config = dict(
    d_shared_expert=0,
    lr_router=0.00126,
    batch_tokens=[65536, 131072],
)
Below are experts of layer 8 (counted from 0) of a mixture-of-experts language model. Rows are named down (a neuron's output weights, with its number) and show model dimensions 0-255. Each number is 500 + 25 x the weight over its row's rms, rounded and kept within 0 to 999. Numbers have three digits each.
Before each expert's rows: a language model's description of what the expert responds to. This comes from a sample of Wikipedia text that the model never trained on.

# expert 10
What it handles: Table cell separators. Pipe separators and cell contents in Wikipedia tables, such as row numbers, years, election results and squad position codes like FW, MF, DF.
down1:495489503546476473502517488510500491446480537564503530458520521491508507461477477536506522529499478532484510479516496487460469501459544500530547461480527516520476530487473472499514519530542500480484491511489491495435487489507543473453512527446515504478482464510529500496514481478522482491535491485512469482461492524515453527484463495527485488504464517487461480509478478486471513508506509494500495506465502527522485544505482503448480494538513539486549474516531512443529455512524486507481506518508492534460470520495528479496482452534560463481472502510493483521500482474532450561520501525532473480499537524477491502515509490515528462486474492504508501500455515513520512497499475487511466489500518483493480541472522511531477522469531461472515506475487466536528478505499459

# expert 45
What it handles: Foreign name pieces. Inner pieces of non-English personal and place names, often with diacritics, such as Gu-ș-ă, Pel-é, Cher-ui-yot, Pad-man-abhaswamy.
down0:499472514518536506526471477477484529497539488522534487545494503495462476537456518505493534490481530532497477479529489496513500536530489487477499453495508516502538545517492488452476544486516490482488478514520534483494506497487512486508494483561520538521495503495443478457500475501486495471506454498566482526481538520497496539546493538474529550500510477494485491528517487520507507501504519525495492488546481466479516499488499454499503535499494479521528489509519514515465473523533482532472462499512526509524527495491518524474464525499461517515477486549532526529524518478485524473499512530499510487513503502524512506501491546545500491490484472499510476465505466485477560537459523520488497521524498454502530551468482523503592519490520513466527538481513519532449511528521473

# expert 25
What it handles: Years and number pieces. Leading number pieces of years and dates, such as 18, –19, 160, plus ages and counts, often inside parentheses in biographies.
down0:521516508485504499511507468491443529510498441494482523529471486499532500508520509504478485517521484521538464538506465555522508511487483510478467502533501492443492502461455482481532534478471474505481464474496468514489536540466521513521492486467528538525486481499490486527520536469491525489454534526493535499505464503494509510492498466492491511484527490506488534493496538526502531472552491465506508487487541493462529536491479491481503478508502473519516483494498523489512515518532509457514468520481469492490528522463462482512518488522453506527491487513508457474538495501473512531471530513562517498471468479552461487491495524497515500514501491506522552516557489484506471509520488485564526458486521560470555519512504498535492500517560474499496533447485507529541480511481497

# expert 12
What it handles: Coordinates and infobox codes. Punctuation, numbers and symbols in geographic coordinates and infobox fields, such as the colon in FIPS code:, degree signs, UTC.
down0:515458541506508489487483518543495519528518513489513486473517542516504500555474558492515470493480496500522488516497516512475533492458489541504478526502467520485468518536525524494511477506496497494523479468510537526494535491482511477485477532458469500512475523506447503533499470473466508510531466491495475551567528500432509477542472530470517492516483522484489503484535476467484508460474525487523506493512516518495472465493472501500526517569501521529506481523523527491487475533498454495514537477518469499529478477471578451518482539537499494488508522464523502492506487514509505484500474491498472518480532524515456465501489476514549513454494502503492478444519509458516490457515576515509523496494498513464467512514523487508488554525470495493489519509541505510503513496495505

# expert 44
What it handles: Label colons and semicolons. Colons after infobox labels and semicolons ending list items, such as Occupations:, Nickname(s):, See also:, manager);, plus line breaks.
down0:488506497499477458508456529490499490510518482490483459493491546500483526463478510524472546522478521502508464478493451473516501500481490528501478530520484491505485513483474527429516526492514487494511473460492533507470464508482498499485551542495468497494473496547497450492518506503492530513528531500516475513515542510501495506483535496549503505499495506483532480538544547495475510515496485523499500521530510503510541524461522468474451529484505467470496509444509470515508489472471530459477506496461523469577507518491505481518483531493465484501567533506517520468493449491534471514520511473525520489542502471487468509552529463504514525505509520472513493527491532494485546505534515501502529519471467562492470529481514489508521510531476523490518493526481545537507465499453476

# expert 32
What it handles: Word-final vowel pieces. Short word-ending pieces, often a single vowel like e or a, finishing names and words, such as Bar-e, Mal-e, Suba-ru, Ka-ka.
down0:489521443506517463538488450541453498530530503515493495468510530472509527500521510499500525520529508513535519482465490475489517478517479480492507519488465498554557460556492535517475464479548484492512506507488508458537536503484469501515472466507525495512513506529508526500521506521479482478524493503502461475473524516499496528515462492480545526466482478449505500494487523513481491483511522483533524540489563510506529498440512502501560476497548540484489530477493467504514506522542501495508492511507487505542480479503526554545513502466485467475516509499474440496522522487508473468473477465509525482455488491487506483520478455489519454506500474503507478488489498487537483522541482461471536513529486557518477507494492491508495462507493489551496527503493486528527482555498515

# expert 22
What it handles: Prepositions before names. Prepositions like of, on, in, at and during that introduce a place, date or institution, as in "Duke of Edinburgh", "On 11 February".
down0:509493514473484499516479571473486456517517501507463466504491509515477490515511524484524500494492455503494539461499493462476509487525501546483527505463499448472528500504520508495489473499492516484480510535474537483440523534513529516483506516523506462509488488450496497515511516514522474492503499497505511496525449510524470459484472507511489501479488506460514481554502474505546492521480493495480512496457498484456530535461503499509487471502446467453490490482454468478503524462489461446516499495569459479491507528546575497490473464481503468482480484494512480517445482544499483517526498474488500501543460498477478462511454524564503501499488555493488487470502475463493520505469512490486491490523497481475524500461505482489453546502470488494482484514467506495467522529490489

# expert 55
What it handles: Word-ending suffixes. Suffixes and final pieces completing words, such as plural s, ed, ing, ation, ated, ized, in prose.
down0:539514497438523500535484478523493452539455480528560518494492511513478512498484490529503501474483481535477468548538496525471470525566472460494512482505524508515492465482525484520512536472542495508484527475488482492487480477524450470478522467486528526478485488465476522513537536488495464471503527526498494505498568518522519547523551499520494516509500549495532497467495510482511481485559486501531486506472475482525506495507494496501517543524451522477473512482523493524484511512510493533478532517473478503528503488534514440508462484514528527489507508493543505518476493492526482495504516485487513513560524505483524486491548504526423473469557550487513511522469505531509471493501538526524497491454513514476469523514507520484518482482517497497500488516498511524523536478492496

# expert 37
What it handles: Song and work titles. Words inside titles of songs, albums and books, mostly capitalized pop-title words like You, Love, Your, Baby, of.
down0:505528484497483509508526482470528512466502476490505520493501474522515501547483526466515503494509516514513480494495478516493443536502476499449501541479476500518556439483464448496542506501491472533489456514511456546494503483455474443523481492460508509507506494476496504549496494556494502463507452489509469564519496510506492484507475533491520492499497546491533507463498516485502516476502511477514541565515521476471505496502525513490506522501509547501474511485505533498493550485476517531489446546504520506503483479515514456471491496533522510458524499544481527522486506517468499492492493537498517490484485455506531524512527516491468481531464464512497485545499492521555524483505492560502458482501480523514494444444498518504512499553513513498478483485500485521484541479465527

# expert 33
What it handles: Mid-word name fragments. Word-piece endings inside names and titles in tables and lists, such as Tomb Raid-er, SoulTake-r, Love-la-ce, Pan-STAR-RS.
down0:514505500486505453458494488523494457509508506477529500488472522480482526466469476531468465531457503478532560495455501473524517516471486547510523486532488480510503502546481497524505491510501507479478503486540526501493498512506512535521514491500483534532474510471534534520476474493525483505484513490495466505506567499488486486522470463491497543514552476502480514478465484442498482479486482467522485490549493506527538522516489514506500464500526475530541473503493485534517512515533500533515530480531506475513519543487533522492498523497513538498495523516506527449480513534482510511482521472473506474422486485517478500511499525536510541487547476535508446536499513480515513474472466453468459536471505475498467514452468533474494486511530506479541496454525535457517505467487488

# expert 61
What it handles: Past-tense event verbs. Past-tense action verbs in historical narration, such as took part, sailed, merged, launched, participated; also sentence-final periods and table pipes.
down1:520438503464517521495494486503482503501512475510482484513475520467478433493506488546504470526467481477510486534529517525465465524524497496480514514519491521499482465454507522516489501486491486469505545519482513518500474484524545512483503518497523501492524506499493489489476503582458502480491484505498488506494531442529474507522483520503480551481542472484498514508553467515530489542555506423496475509533473517500517503529496537473509537485498525478470481511485496498459491502460479446495465469458526520465527488510529485482530480514472493510497531576521522482496500508475542511521473449464478504503528528517518476502467472519476482507485514532516493478529481534466473504529508501485512515485500501453481498511469457482501474507492508454547494496563474496475508495503519

# expert 42
What it handles: Sentence endings. Full stops, closing quote or parenthesis with a period, and line breaks ending sentences, such as "politician." followed by a new line.
down0:558550467526485498459498533464510485492495506490486506495517497465488503494464516501484533530531535497518512524517477535510492538497494473452548482519549517486501497446514494488536490473544514525459497537470507518506496527530495512506494557541533491472471505476491478512468480521543516434523551495547496510512429501478522553529498512516497497500506507490476487516517497486498508499491518475542515508531492500494541510554471504492480537506462504478458521498503497507435483458559500541475517466495506519463522506505477460529531505528523505477498546492469514505503459514497490484518511522483505511547493532504490498529545521525522522513469498512521527511477500477499476516460518530533497452504497519514539520517501484506498481514482490540461461474506475532524529504508477